{
  "n_experts": 96,
  "d_shared_expert": 0,
  "tie_embeddings": true
}
Below are experts of layer 2 (counted from 0) of a mixture-of-experts language model. Rows are named router (the router's row for the expert), gate (a neuron's input weights, with its number), up (a neuron's input weights, with its number) and show model dimensions 0-127. Each number is 500 + 50 x the weight over its row's rms, rounded and kept within 0 to 999. Numbers have three digits each.
Before each expert's rows: "comes after" lists some tokens at least twice as common just before its tokens as in all text. This comes from a sample of Wikipedia text that the model never trained on. Tokens count by the router's weight.

# expert 58
comes after: ",", "s", "ed", "d", " used", " well"
router:515541544545573595452473520488504503318537562543436474523550502515503447578451446520527532541541501443473502563566508512436517530440538487475458523584492537593554429521470501547460426510503515458534472500527547536426516549492549493503556589475556498511583582481403490423474487517578544554512493427531405490513530565476439440423404351506499505448557555499421538496513471486511436499448
gate2:592552409490565512392497495520502471485577463519451436523483406429458566501496489479546598444568386541479559534481467462473491378476462508459492490583391442465505481472500569501568469544514515492454496511508488464585528445469595541447526496539589524395473497482588410531456537506370541515538553473478481549617529550468516535565487489559481542539470495487553487486422518456494481569508
up2:516630450439541465432448523512538572509509464545521465483463445494487537514487563510656550466576472541513533430483483503501480411441428509419471451592529458445493592407533548512561543535511533497498547539567479380575513486506501568443537420413542489510433480511605441554574555520473525478467493512486497480545565543470460559467446449545407510557429426458524507433516547464539493519444
gate3:437504513569562481431500525470592436427610476430407549565523460532606498487562476434602493554548530523506483445550400544448470505508599404554467576476512509439459395500463518478473495482452408446488442457543499501487483491503568490516484459455561518435490555477519525495572452521512555593501424419526451554477483460515408523446473486475516560552598572455518521505556518418505573457494
up3:508446527472559494465470489484504455566537421476582567482490462513505483483484466608499568438488454588550448570523547528470469359476489592549466511532513507536485520491514535570542433495437619466532445433400511482567448496503479497531490547462586420491560407579489444538466559492425512531515601513440588451513440553461608451531416414492463551490442515490500413523443491533546516519464

# expert 71
comes after: " the", ".", "\n\n", "-", ":", " \""
router:564535484463590566506533482407490522432487534635526469517468481480539447437457469502556547469501649443407528596582615514509566473426531531498507498497477477526506443589459411491461533512578509439465536492501551529398481491493556583556508564543474536427470583446547448576520485498526442521430480502515575558507510585457467481494537442488455494408567519528507492523537461532473597469534
gate0:537463591593505425585463570475444469476474461497567495478455446528569460553439478530491525498460501499458519463493547562537511490475454516325520677569530489533487521530504524416563464472530524478481631523538500417550523506457474467560457503524460553504454471444419563496452526430518448516404501470461479561583567541541474532558535438517538461468458412521543498489537428519477410539504
up0:505443521379486534553478532465557429506516496513546528476430538540476410506446426545556471441501528545396564413411526478458434558500441550572527543502506507495454542496489506439536509454500600598523511457480517439537420452570458444469447512441459521511488522507537499565496449555544434432533544420524527468453477522500613489567531479509487580447411470567489480542645613477578494485520
gate1:511459537498506610489505405545392468441478415544622592536513539483498388504480391533435478419521517438522485539493462508432510511564460485485666458524434532553499536550563502490467372518563491548582530461463558520519450459498533476470493514527486460452511461543515532449397419484476500559452495502478454509523517446547515544529553547511468515591529543541501608520538559515581494462479
up1:451450558432485511511493502476517522447478517482581470473493551503475427598435477501508587479522417476558460457559493585457479482489493489496594445532438514496555453557481493473550471489630555554588565481477567526591529552416540424518466419531485602450499423599535468482437455480508546362475434559542482603533558519521546474467552534478498480494455507572428578523447456485447528476574

# expert 92
comes after: "-", "=", "|", " 1", " 2", " 3"
router:502506459571544609559526501448406536483523495522592514489537574413461461421472457417596512530563521440461473544561510533547459447467479523553477503575418543460444501485506445446483467472534547495577543532511532496450518511463543468568525572531568477544493494530487388499528447515485617551534564456527510582561540586544544557468443465456558474548563532507384493567505499489585509358481
gate0:489397526576540531551490444566558441539456505548534547512451499392518452467478502550543482616588569507493394577454508506469446484501424506515599580537453534432419485518527443464455560454523508472464531400454449438552617470479513578522472522522484584573524514496468545478446509534440571574459423506542444458437544592541490501488524474487478413485500490484614505562515458455474451508472
up0:444516433511493424464458439461501490496559503512420467505590472509557494515456496580542509437467553514503511514461393426567492470516442490549456490442496483517500549620515558491521410580559584530460502552508447464582473602497579421539457476421620500517457454453542393558567429462491446585479523464485601451424512519461523484588518531494557526539555432475511576497536478407507535501532
gate1:635526530526587497484465432448356503508576549537510551482562538588558429439423450446549579488467468393487546511503479437607461459506442470493478526496509602508478481546591492398477482475533505421507501488509501493475562393494486483582470510571555585518558476529477491445527480517538522606437497487522550449498488475452413503565519574479524488540489495507515537602410495503551486443475
up1:460472545498467535461545524500578548471456452482527511540596480493435467549520470538519473446562598522513497472515567557420447589500401527467556472523518407540568496432455539530509451467622486570577462508492513528499481583448528475440445413525464431504528497524562516569460538423478504413495523589347447613430494529545562575472466474575455484455491439499453484493576547483496521565493

# expert 45
comes after: ",", ":", " of", "-", " the", " and"
router:448568524488505478482532538473478535526544538602477498563512452479514543450510518464520517476562613390436464526463511513591584554394496531599526439634508579458457416524441420454517508477543542479477559488567548457509497380594418551543519573489435530455588526441511471489517510565534480442595525458515519537493483493405520488537507467504488472434514571540496468506546492555472589512585
gate2:519439522438531520472561500523422417516565499402490489592484450452491470490466513440484571446556473457481477581534535541486509517486555404518609452565423502513523474513557534441529533473586498553466471492521487452507595519467599452514522589577453576422422470462459453505497480484492489397372553553527424555526562528493578457428452532531550542468444558532468548623479470540441522481485
up2:486459489515524615499475443512587515574472519517495478508507480536473533596565399454491457626429495518500487512541459550401523500522438477380426445533618484533487559438486493553527465498450519526579504514504518520619520598423557482518377478484606489492536563536458555466469473493437566484614525448454446422528528491529519521465463560506474435498530449489487488391452459463502461493481
gate3:522562523526543603490458521554486569525528439466576591535543467493390471386532386520541580496475484580515467411551500556646455422512549519440454498486492503513436493543574528557555459459518516496466404579506492462465527537498466446536485483501481530456483525503423480551449520514568462554473438417480429493398500558501452590426448515555512506578430537513488501571511435503429531453475
up3:499528592436519629434441490512481493597466557510509400508557554526500523448449513519535550438490496598467471497513571445497402464495425443443414485577529585524564518481484397439544511446470466567535521491474480541460586502496443482518471514568526595456544401475484444477571523465473507506442512403472560477530418488584577478457486497554571578533491470426568500564489451465492464571484

# expert 79
comes after: ".", " of", " in", ",", " as", " is"
router:523613419455525446485545536475523480497393472628530468486519632558459361491552453414521473520555496428443558513568493529542551496516439537522548476506484542507506505493540413423431481537534507460423541570553532514507502514489605548513494521468506515516497574563581530494502486478511451563511430498554542435586574498435429527502533474556559451532471490399480398497567448507546539445544
gate0:445512534485472453501481453424561457472459559480496553578488431438479544487436502458529528640524631488566438560575563617548470481427538357545507493490516485470415456514491534517523560468635458471480464520492490515529528483477487493570514497540460551577425481506538485426523528630469475458442466495483506515517553490561475551515472522396589486521532533476483467436501546432486410514566
up0:535479520426472474488487426439482434511529475482448531482482491448469537453470513480479508526539585565510567528461599539486483549414479531472415442489383589456486448497560514501564515552566586489549501557512589569446451536444528515370455462520442552534475428453451471486469587588503493446415505473475459480413513460617602447529539511512540542512584514508500618549567553530488490438501
gate1:551405510533518494473459471424467569509527513463610500619478492546469511422398510448540516480542437570458476451467498523476445510519524581505540453588513534436489513632490438486458454572579459506559507530469489601581477481453443567482497518442503457506483519542458423434346549553511471440476589494471606440568439518525505444542541490527527452521497516477495473516609486526538477576522
up1:544406536517516499524504478456517591441519453477537494645568457572440454477491488497502492504539479519473450447487489434401481573461530600485600510520550550406456413556474460625517432551571479479593529473480534508474593542412526590539487492494547518468463452549434509402394564470496524445475553470418463529533523509515557486564520583467511519508474469570499532477523402440527498500486

# expert 83
comes after: " of", "'", " in", " to", " for", " on"
router:598476496521483439478458488519500644531505481499436513554458545553473483532472460540480531526448472555506579468461439434496467568532449452534561475487411516519569522450628441444543503556454467438464570588498466461507468550533573447431497514502428540544576550635448483559487446464556592486488437493513503486589587498423466517579565507475586465561486443566480464452496460422477479514448
gate0:497517407537396537508352468491530569463500520399522451540497459548493566627486526501482463494531511514490506464471445473446496550474477505372441476510567533531598536506460537511463509563395516577515402624532541482549512497545430536429527464526531527503467534507490545535501486563399482513526424463448560472581496549566529461438441459372497548498503593482473540457459512489512533457542
up0:491513469433445577499440525573478514492408557528474447441524467567489452555489520468522452526473526511327494466440559416481584530557487460443468426538545547475592552476567462486437430548455489557537522614508485467503489499487524416403579488476563548542496584561487406526548525521532380509497434505461567459485554517537512460495465541405493533492526613511507500468550410489527527455490
gate1:455429604507517545485510463509458505528528488549518532557459517524541430516495471485584514322531471565428566520466430442577518513499472503502539502613459554538496466484484456545457453504589444483575582396487466487549483534408473576463469473526503467505508525512523446471392603543440541453519456544409614470478541487452512493569483453603565468526487436505485515571543433461557499510554
up1:482494581492503539462469445490531493509500481500545480530461553500520469509481428426520444391457434435527514412470461476492478464545537545526556526534555446512546500524474646512573406506546488598475478496487587515513604546456522575533496494545388549516543363521520524454490506548508497587545594500469448616506523436545459486517477548485579498464386510474504371529462481552463543500414

# expert 14
comes after: ".", "=", " |", ")", "|", "s"
router:519521400496496533530464556472464449511431516474531554480451494542522536531479480475523716410531506359497582468574502530452452468466469508504512506482528540536452515489444518420543369531489558537486521566535457567423501535504451567567466482504568565528507524495521539415490396479584496526574559528526544516498545427453459542409512490538484510460496544528460547491591470517581437505566
gate4:457591440512490434456464447539612487516450378464458450468595503491469489496534518437397445563429585457525561478466531448513521496555536441561510522498536494501498524521401496673504501505518537487537489473492530458499506593524520454519587427484632530488433567518450465538529444472515396563466448575570522520506486514506456501505451458554495523470518531417489537487426479589522477408534
up4:490477514429435493467498540548380559465561565575533551536475495417498537511449481510572506474581414533531575547503456496425514438513613451535428518633555475431520529494444484443476486549506402536490537553452522556524496459461471533499404490603480529554426556552514445445548439511518450469483569483467360476481483483545418550498491501558475498511549480445601523449529468534540526504408
gate5:533511491547491438507496511415479538497411529505504535531493464496632457531433465541518467530502523495478535545570476497522490472572461636408496504479466448488392435514463532516561525436486471455490484564586452476433557415472436491532575555581524494509498616483604436474409463525563551525561492581494528551456531534493490502471542482384414455480522397480428504553585446437552503488544
up5:529563495467551414598510505537503444457502498527421542505472542477476617524658566489448569527457459437545443479501497565587502533553444431400469470513519540545541499483500472430484483485514464474469532514434476468583475534514591491477484453485507505405548461516434501468574536518425572439511420440510457521590521460544530475481518521608484574499540585531451538461434457431422414562448

# expert 77
comes after: " |", ".", "=", ")", "|", " ="
router:487618474390565543532502437491482424467519543518524541471505464521474540439502499450529527525520549432435512516516529564399407481414419623466488457505392483498501554491473486391487545590545577566492466469580507449475525448534475521606559511467567410464491564482550523530470429505553506470553500508484551571489611493455490468491469455560465477494526558479462558552605412477563456494523
gate0:614585586578622496515539531556386458488450515407476458515465472503457453516575426485485482480510548477436502497520526560488478496487434445461481568447498560484582497503407545445484501472546483494593517446451436429479503458495393549494544548553448523518447540480541554523477580537516456548504400561399496553564591494463526443483574434504600529435481500490522546558540438522484511575476
up0:474526524562531480487503441445487493527462485429403528518451455499583504464558478567499505497412376549457519487452518530486512610493435493518377523473483505486561499510488599501452490481480553529571492489507535492501404559508464478487553512408429481501427469501486554515603503519447490482406542518554452463540642503537568455570515430505487571405499488514548592477634475582437538538432
gate1:467475529457505501434528413487433440481461577420627524565525495572490495473549482421601534395446542515488512554470477517445523499594498541421481460484489521444595538456499429411482487469540517531474514478525533557488565487494545499560472449485476451506595480553398510447450510483483561481464577495495576507503475430525511517575503532613506534530517605460499552557637508374547457491462
up1:553468590379505504508519525500454581426517431494573542509571615540408472582489470504568495494491520422428567526540579375528465548503451474614512509516419517534492455484375436541521487521562410492532483453461553528527496595510459545503512541515480582563582589459546499453426487488566511478484510496420494523505542450484535524429564498462429395500479471520496505518466465468526466472553

# expert 10
comes after: " |", ".", "–", ":", "19", " 18"
router:569535397508592603471452551499486566506493559493503569523614459449514444514507510451528530505523491505472528484494498515502505554521479531533425590568486455480458451480521436347515432577537489463568472467578572526489556524479592615539534431448498474506468461541554480522534507552545508445487453463535542463506472440561607574467518491436517506489578552616511450552454378511542545439480
gate3:493473559556583551546484485434487481547502405428504541535657561464516394464552478564587532522509510519513485522486550507458394507507462507507514609507515463486528438522475488528429482551476480452517477522431561493444551536578567502539522524470461472492363519487562381416452451522481460545384495383433513450504427531543486547553423458539487480527476555531482480496546574486525429543528
up3:515454492502544624518449531538564462549486427483587499552475418452537442486523503560501549447489518579505535446474516518440408483438491498555428481601457588541500470470483452423479433470491516481544547549446607529541498552514531561593521521492510413546459458516443481496522526499530494476404545327561520387529505441516577481499478406470515562466506521530448512497580506469396479507563
gate4:440392501504404396499498459456578492415480557517448435425541449517506566572444414550470458452532522476394510520479496556501453521545649495470515519554528544409467494554435494506510473469487536501491531477503483566494483481623618552549516508498579511489495454513522401451449494463488505463546505554427532431498449605527529467489495436554509494547559579473593451502541532555492505400531
up4:526589547575523482510540503575518518571456520435494412458447477561525511434484596474550521448567469547473580526462523529479599464565486449437477461499534427478540536416444481626538454478427494543538538605524543476525550477480502491553557537488460442571560415520469470490438459489505484402431506488436492400408577540547488464390454477564458549477486573475529508524489481524458424596496

# expert 55
comes after: "=", "\n\n", " =", ")", " U", "S"
router:495498402489606485453516467572480514510443498555539565608530503458557430485542449487500605456508447518529489575555500518561448501482565480492479492572503559542495540504586509430460409482503564522498475543522500546467541412366586503612496468463478444470543524513554490493500492506628447431577480521543407628467472555509483483477430469486549483503547536412479449519507538599561490431492
gate5:452497488541552506493501488327517585525497476536489490447520396555567448465557441458531477412507565534530518441554454509529603563513475593467425412485459468492534512474537487584459516518473471506500411503576540554474509524423498468489564554425499456590477570553476534430439489408536418570550539510435517507508474487518583567544450459475452440470559475478579486551523461502459548453608
up5:521481483521478466501476601556489374537470498446513487580495525507449540505492499611546569469461482474490452520457434579506453480496475456474475574466487481489475523453425478458520413462491393520553559437437439495466504486485559434460494510538485539370547473515466407545540512528537609513440416497613575509521535496527519535509591480518508586567577497482389598400453494523520520597486
gate6:464365584489490516452455545548494457549533559523531458487487411574518447520454477529542503385529526604485436510477553517518492565510546528483530511543475414467401437518577501535505481567535453538464387465515497529391559465441508449504468503433557366460497507480462479448428541523620497514518460473507501517490425510586565503494526523466527518484523453530542512497572493608520649487530
up6:404514456597451476519441541507631546605544500494405419485557467464461508481491517601565495469443510458516485566432475445418454509534542475540535440487539465493483467459552510507501565505506472486576507421582487558554547450625547459517495556428548510508443437495467448493542491438530505565537447431426587487516486524433407436490521557530462463542550606578467502442478525489470421517556

# expert 16
comes after: " to", ",", " was", " and", " he", " were"
router:496515442477554521610534542560434578416399473527537449526492539479535419492431453513556494579530484504375634539595500522514352595508486478520466571459514466523490563515442502546499525570528522498544515577472519493466473459498491590521564579515521439450499489537558487473494448477519514453597487483432398496492501423516531397435523473571503535486523545564488481506503504535527593461568
gate3:458446497477523558497493465474464499512525379403454569582514539501491477442593553477507428579456471547518453520497487676450481469483610496541575466573499539454494489547458500517549484499509519564590477561441591544564408511425576483512464432460491515530459507497375450488501517505471500479500556411508485481412591474585522452464409449500550535480493528458503508487567548487557472442449
up3:556417591451601485418444580470474432636557520495451453465481459478501515527484484523508564440550572562566414451542583588495448486438433525499531511568495558501469481491540555463569567485491528418476516495554490435476521552512517488600352496527477529552506567477463514408532555479553505511432502485501483517437469503465456517531415541502560492423519407466491590492569470557447458491461
gate4:436577406584443466481533543483447517424419503498469481499508519506496518553462537529496484481527483467400548404494543484523388601495455445588483602444629506587527472498463568554505457561487514517483437547429520415492489444540495532569563504637490487585503525528507467482476527485460508543616491476494432531534466467428482472481479411457487576487418505566532414542482467514461554458538
up4:522602514570417419525446430517421453519419483556520516524543502440383425442469579534533496566524394524568486578540480593441502560524453512486534466472495467568472454535514523591503480418506563504439563485449498497449489559503481485541568497467569561562494483535465436446494493482473632450479620481433419517526419469508515455516518501561496508589490549415573542514482532537522455445482

# expert 11
comes after: " |", ";", " 1", "0", " 2", " 0"
router:546526469548603544548465462500423517451509513529502529529553512464478466436538480399557562508522506481448449567470502540517483498454468548466512449572392534475447520482514444437477494521584553461503500508600557471421561577413490508610495505534521475476447487587548456481563525499564514547582538425515425514621533469524574530532420487490562431512572549535424509655538491537555514414488
gate1:507397506502426552533464503535491542455510504501527640526456432556502457575523370477557557522416490517469513538491524575496556459559446452491581404610485561527551486485519409449400408527459437575519553576486567503498444463520544534473563480542467548517557538548495502499483388503527444492524488433418446550562436527547507524510490537439513550485574522567431531502437513404508479524502
up1:454493498491434552458538458531543541428518470474428588440506435467455448534536467492509471455527513442545586517419540500516517541510462419474483472607446373446510494550495518469584406514540526536600464593523502497540517558439489508444496505516398556509535554579552486505469498458441561412464514605459497578540540403467573499549512463466524476512619570580432557494497507460433576532473
gate2:545492461476526427524528436571531501439486539595485452501493517451535495551518503483392569574466498565417491523518542503415467444432537555394578580474461497492560469443435506414399489398558488469491481519610460568512501506500589479495439503543470543411467474497590531458551569486406416443581540459454395473589544517526547571512514513530489528446468541533455520543484523539493544444475
up2:409508542462553564553551407523571481425581519592457469588566496505520438539575478432475502554451498578472457482496521548473509492426476455396518528473523471416552485437559526473473483477477487491507487500534525550561553422491511527525497431509498496440458327502553544556514516539502540529519493556507446534544557443534487644566417548426410488454468495460421462465553448535511584445514

# expert 17
comes after: ".", " |", "\n", ")", "=", "|"
router:531522468401498529523543457461476473508546503462488485476530529546478521479463440435637535463560527408411577487530482554459523525467524532518499500552481471474472558557530525477471330561526600457507454506569536483409557503487511547549543499562504428457487600529469512512581481469588470595587524472474425572586565478500502451497442440491487541510644572573511467521539435495548494491543
gate1:488390559500471488475454472575472509406485497521492528485519520595506460510401580482493469422504484487444497470455425504516494487595498529438568478504341477513482572419567453440501426516528494491555473538531450487449473445519554483502546476449443461464587480551476590478411586504536535549599518494443494446576513571500527483557511443529541557458555523540440624618577492538466540497519
up1:531447551487478539495534477559438477455399408548523454558480533501463563507437556555394462543533449402511503532588491500494454479498459528468579554607496476598478571453537494483515490399503475532447498524447576542472568567473597553546472487528478483492520477458467569548352541422408505431514500514495488634542482487491566476500596391473532463521545542439456466480537485526531479512521
gate2:443546423424546486516506512482497542438510508416458448521476517585523452384499437522498564487622532462478496610578422598484529467496504497437520515548518498607487501616492514448592477397538549568491418583496459450477549531496553453558423546611492567499511423449501484432615523495508488525480521468489487499515533500537523499481418476506489504470446571525439465455485461444558408506551
up2:477465491551631523556590565512476523561545475476527469492556481470392548442443548543504544454502545510504477622514531519531445532467439428489422448475492493438479516464552441442473508434449598587442485492425404523566464534492536506481584479513513474459522497423510543466473540462451494450512541568523514435466497595526567569428366445419513514506445538575554536489543518473540433601474

# expert 91
comes after: "\n", ")", " it", " It", " he", " which"
router:420521518425585519540495524506519535399511601539589534496579577540468439465507443499556550512569517474458591474550480510460417483479466533471440520579480496508458520502414512384425460522525509472460580548516560522494567434489484515636516572629504420517491484511522500541624523501579515486528518445480554503525509562511493579499505459500499527418554502443479447498508372488461584469461
gate0:444489585413522480516464484537448414520440494425489445585427530482461395505486503586531413526583517599562468503530509498527455405395490563469470506512445514506525525531478500473518489525515538549486507593474511567531509527464535471462508443564518563553372518522483520559517525577493503525419535615521555504505551450540459540443524523413633389413404509462507503560491456503450530503484
up0:430493502473457496476497466474544532530465477450544518530501524540458514475441441511534466497484498493457475462470507557474512539578520507485424442422571505497521537593583582458577480560519508437554419556540512426500535458614564504469439493370470468557453481460394497636494496442489495532514525434578517438461538554480502487599453491463537539607637464588515426433562444494440525460532
gate1:502479474485469525440530500524519531477529476602582539562560532570455446452446403428485447418510517531479531507517441501526557415541526520432604420464502499453516501538569572469588454563466525471501510443499480541614523436455489400506479445551533461556414531596461464505465522465563450521567593484460448504522486449590468539512458561557472595540523571411445486536435379508509518528495
up1:560403553563572553571489473527466481519525469432576489513405523540351457543403498479502498465488507501519387471470590513505424565505503459524576519526459503446488429498493597520458511525606522487545569506499439498535518532447449505510492421499490518526570538506529407432380479470515509449504573544403567497533496526472556500519600474473601434498512543542549589514579466473504522511430

# expert 89
comes after: ",", "s", ")", " such", " known", "\""
router:504529546494676540500516537486535521411584541556518424489565525560493452541470466499496541553556471470427529524526629588451574427442466541494493479603501480528459478478427554549511452489516506478485385492642577488477548481486624438469490549450526485436549509483395452500458544467519567453483490491544484465639496524524515488477441465514512452456487538515483545454521481489488467424482
gate0:521518536526513416442454500455482558533582464445556400429553461506443437499461492470460504529630541510489504551533504466543402482440488505498546585490425540613470547512418441541515481543483471529528430590469576462506530492598569512551473489536527552449501463473513593501537614591513399486420449527492495535462429532509544449454517444511495353425522522489476496540562504506474499553430
up0:483538454509518593458528456465441442513474448566407489509533546541485547555447540558580494395498561504576504493488447451499544594493461577499362483530471509521545492502597507451506529465411527427528498517462463404574455517484496450423470462524476554552526601527475413554546413485422535479457402498536512461497518510522503494520433562487544551560525531465549571356558481485599474497493
gate1:510445571394569522466448516548486553398512533605603525555550484496538524466431388549519534445495483495392563576432498571508548473570511496473460447537560524486512533524543452506464466568510465533534481495510562508464466438443439504432470438483509481485541599498373434435496532525554523495479549529434472381535493420515529523411448498535568495612526490517521591452563547543511474495486
up1:449509533509517549510467487567566471480452482463486490464488535590593423530532501498567396431478524539539524464528583508482445515487440569522475424531571506393655490472421502526516456443548478545454463493554543483525519490520616460505459441523500439425504434569520504459392402495414529510513510559474550612612542519474495523454462511449501502497542565451540540508498452499421547539607

# expert 95
comes after: ",", " he", " which", " and", " He", " was"
router:491502519458551502523461465462539496425545614519564557494589595584534439407532485551551550506564526547465633437553509512467443569397528483533452489521479494479436525485432502375489466543523481443475491558563492590529535517464494484556526568560491378513531528469504541559577475518482501531518457478390488458500483509498460567501568449532478501392507530413478460532500497494426613502417
gate1:537468536555549555390486446464511525425475562491534533536571563539565487438441441496544482439461517514406539495486382450528517522563439583553514445489484519484427535460553504399455453541520436502555521583444453500412603529432483589534485471483525427522451482574458516516480534484537596554622547493443483461541416465525475458469511536609444551498527516481467491559567490500425571521454
up1:493437490447548556399485420459512508492522510429590480590558588538480480478450462504519416454522548436415484446454528580473461495495455485440521457510495448520445506522448542436529482537636479545544472583478533543460566648489524555556401425538497534535586418525467538533445598529589573469461523512487496526484425463466493506451521498463483416538415523521530522569582507515498511535555
gate2:529523457518444419504465570450510497453643501547470351485485468509502526462520496552519591478540538502447518511506466442481543438552467450468458566565475497523493523557592485532451535527412462517470483543536510593417568456493523451550416559525500487474378507495520476478403461489432458493554524470386537436527542552559495467526528501429462492551535508432460488488651512416590559517484
up2:421501382454519515488501478463475557479581517521459567481499571448607499516623514439522439479595497516440475501449496492473474435520530421505579480628646513554455527488553503544585529417435538527446507459467547483456431549546468491506495430557493474499438514421531422490569564517561566466479510537454511522509505444399555550534425510488452465468478451495519534401571558538438504491492

# expert 35
comes after: " of", " in", ".", " to", " at", " on"
router:578524438465577470448501519472502569478418530553491499503465494569378462509455526481580462577523527473450527518492503548508447441479496511573536503523393554463516565611583456442424554544514534509518473413624532482501515471490494522477642550445477448465506617500452441591529521484670538459500501509492565499558575510450483446523467516560549482504476573528527573534503478485509509544468
gate3:583517577505539567520510417497438507494444474498559514513562523514470433400540485526538446507503548462448441519579525469482400559549487459443519527561522473455566447482554424598494447610490542448474541417473434487542529496534405459506464532524509517454426528449417544534502487509527516535472439395505533517452389543638387553442523505492460483572528519447420525491521543480533492569585
up3:445466503434512555506459526494495543514423438525480562477394547505525533491583464523519540510479466475616459478645578563552592466456459484554410473445453605517440511505491488451577479416473474491567447481489491501492363514410500550457514521551532526487562476483419546472513549507534510523572564436443396479476482481548610459482481524456557516417532533528465513551419563543431495540518
gate4:502483480527451457558476442478524457456474441483492484536462528525504519545417470473480498531456458544485501461454526532483541460546514424546521538511539499390476499578490447523471468507508583497533447576471507541515480479501509483550569477541510507519434595430426528468543465445700454369441572478662464503460472461513556448517497442496563642473451466526499502475604617501467490537499
up4:480596576383525563476473554465428461488510512517404556515512546422521549488572558536494453450547454480558448530509489460443480518589463409516483426545514496542477500443513481547577502554477480592491645514485432520433522492481510450431474527553481533508495491561435542439508587535454580486514523497461536552447477482600411540432517523561434461575581527454492495451447438497581465391471

# expert 40
comes after: " |", "|", ";", "–", ":", "N"
router:567540459521595543458595466523480565498515527473499607564548509432524447572449461484557540514561470468464591483500543519518490461549514605463444551544418577473385476563544473407467502609555468467520529513525554465411598501501509564507503460581536500474505530496450512456476519520542585454502553481526564494529477441524572493508511503496536535463581548487511485555550401575607613440545
gate2:432568556435418440481464505490573444472556539407487523522466517483511422452492478495452589541540633516530528463541447549472590509396490499443437502461545507499435574529403494541514481440459536507542433464487443476471473497449637420502543547512530481502417509507487456425514566542439498503489609449529417601610509489499494614523501564476565492555426481508482553495489504515458528534462
up2:455552472549507614566477604576527489558521434583517480530482544554479526587547526526481569422401477559548435455451532585466475428484481403490510476524519540511546525433427529531502486405413529575481440533470533472550395484468421468544548535473505505547499437443517498533507549536541430500478447497519485516420633431448460587498422551436530479519475473613498521448457477478486524461470
gate3:562531499590498549437453398492396502486533458509541562553574482505550493446484517521559555539502473470483413496459475529429512601444420565412503569463596607476465497503433458487522444414415467500602416562530531490446462516544606561482450489558491519502510536525471505448531553383519543448490524486514470439460485466530416536407484502561527493527594585510491526522479436459535474550452
up3:521379483456531538463511537517523446460377442444564457474551551526529613419496560462419598513401570533558462400568476583507440473443564485517512452522500497517419480499494500523548577461469525457580517468545511519533553527539437562559501580456567469479555430595479497555439489525586497466480519488525575512498509355549455455496471489472591472493485474514444482463535499506432459505447

# expert 88
comes after: " the", " a", " and", " his", " The", " an"
router:531537444501486549591531535553543560454481545575490572575584479582485478569510469450574503482554472476386491497552492562483502521486530617407496514550475479528409502532473432440431510451551556521491545398530482532504509572451565563551487494462451462464484477570451439506544498527571528550511429563427491588492537518516488427490534437523495454395500514522407514575625486498527478378490
gate0:605588493485461441502492497469552359492432547564488487489539495481538531547479483557498441563488537550501486490451501579536412406501377459478514454551587537582462545493526532444566496403473556439440465503462547481530543528528506514539548535510510556541374523560468525467528584584512427524524481466531466422481453585449543507461481420388517559491434554536539439508487478596471470456515
up0:473512480539587477431509448460409461484518421469407468535617521401475479365524548576486590550530451572498555502492539510508437611519449434525498443482495503470576496466548497427485495453506501474544492494583542504442464449456431559503531501462464576507552513529443575539550617490493558452582502420504565463439543528487573430437494480430464565474513534496511488491556506580465488606478
gate1:494473508461476539510452427549482524488540482564549577495512550660506441597465429392517542473573461499454504484492595490573445511487530515464526455557518449454474502482442467496518423546648550530548542423524514487508481609366513483561398485494435505561424455519461500465404532478579533467483564515424490498533468445560475414535534504494484563522504518528465552562564501511570487496461
up1:456519496513491535540507448485504536487567507511490506571492578555524486547354441466543472408546462456472471428569578413524507438489457537527539527545433419526545495564495546476499532557610505526593520409428466510573635573416616444542484469518485467436475405540480535519481470383551480397487476556485590527546482449459511521519513483551458494531503540457526504446507480477478577514453

# expert 46
comes after: " |", "\n\n", " (", "-", "°", "″"
router:517521480404509559508588484558470534503553513613515524480654586442570435470523441459534470426565496509441526594513478602543505529464500547591471511578419434580461552536492499503435490524559595525465516454523487477429476506475500544539498510453424510506527522568526499491494561476600587545456501468421523557552495498445494510501501462592521479508569627528437462525606518493497553465516
gate4:488581449459407442501599539520544541502473520549493528552534485470443492555543399474566454516495499527499472504457456547459512518458498494458424574547546454592448471500432485487646495561464549512486555430417468534522440465582539504509497527524469535531500565493463417539543460372505511506485443390461584437533469542467498446481494550560422455437499600609494593486514417431463532504523
up4:516588499486535462464539410570469516486510498488511499530453587490468460375479496403481507498549401485636584612472533443478641503553529461484505409452529545467504545531488482436433499575530494486439461451472579428428591498522555495428520533470540497486512568462428540583593469514492595497497406554445590495505488455510494502517533471489464477425447471539529488538501509465531474523576
gate5:485466390558583548577588547435521565480500548438408460460529467557503456573445501509530581515545580450500460532530574447433474429527559628533423467464494530582471535483467563540455517416426522443542603466450492397493495459579468486492460467581500591523528480515508516546482432469532540514534516509529520438406451485431524384483511515449515532452490554500554538519483428497441495492449
up5:566528449529468500509492506437406438436414531514459470537467424516497520495554572582465532426540524435545535545527508532554551469457486530529525570475544507587450527561540456454459444391556441591415560516517496476497445469531486441465560569426368494472586436439484564539539497487504427586531506523505553590496486467619484487467572524466482606407481527488531481450569431523487474476521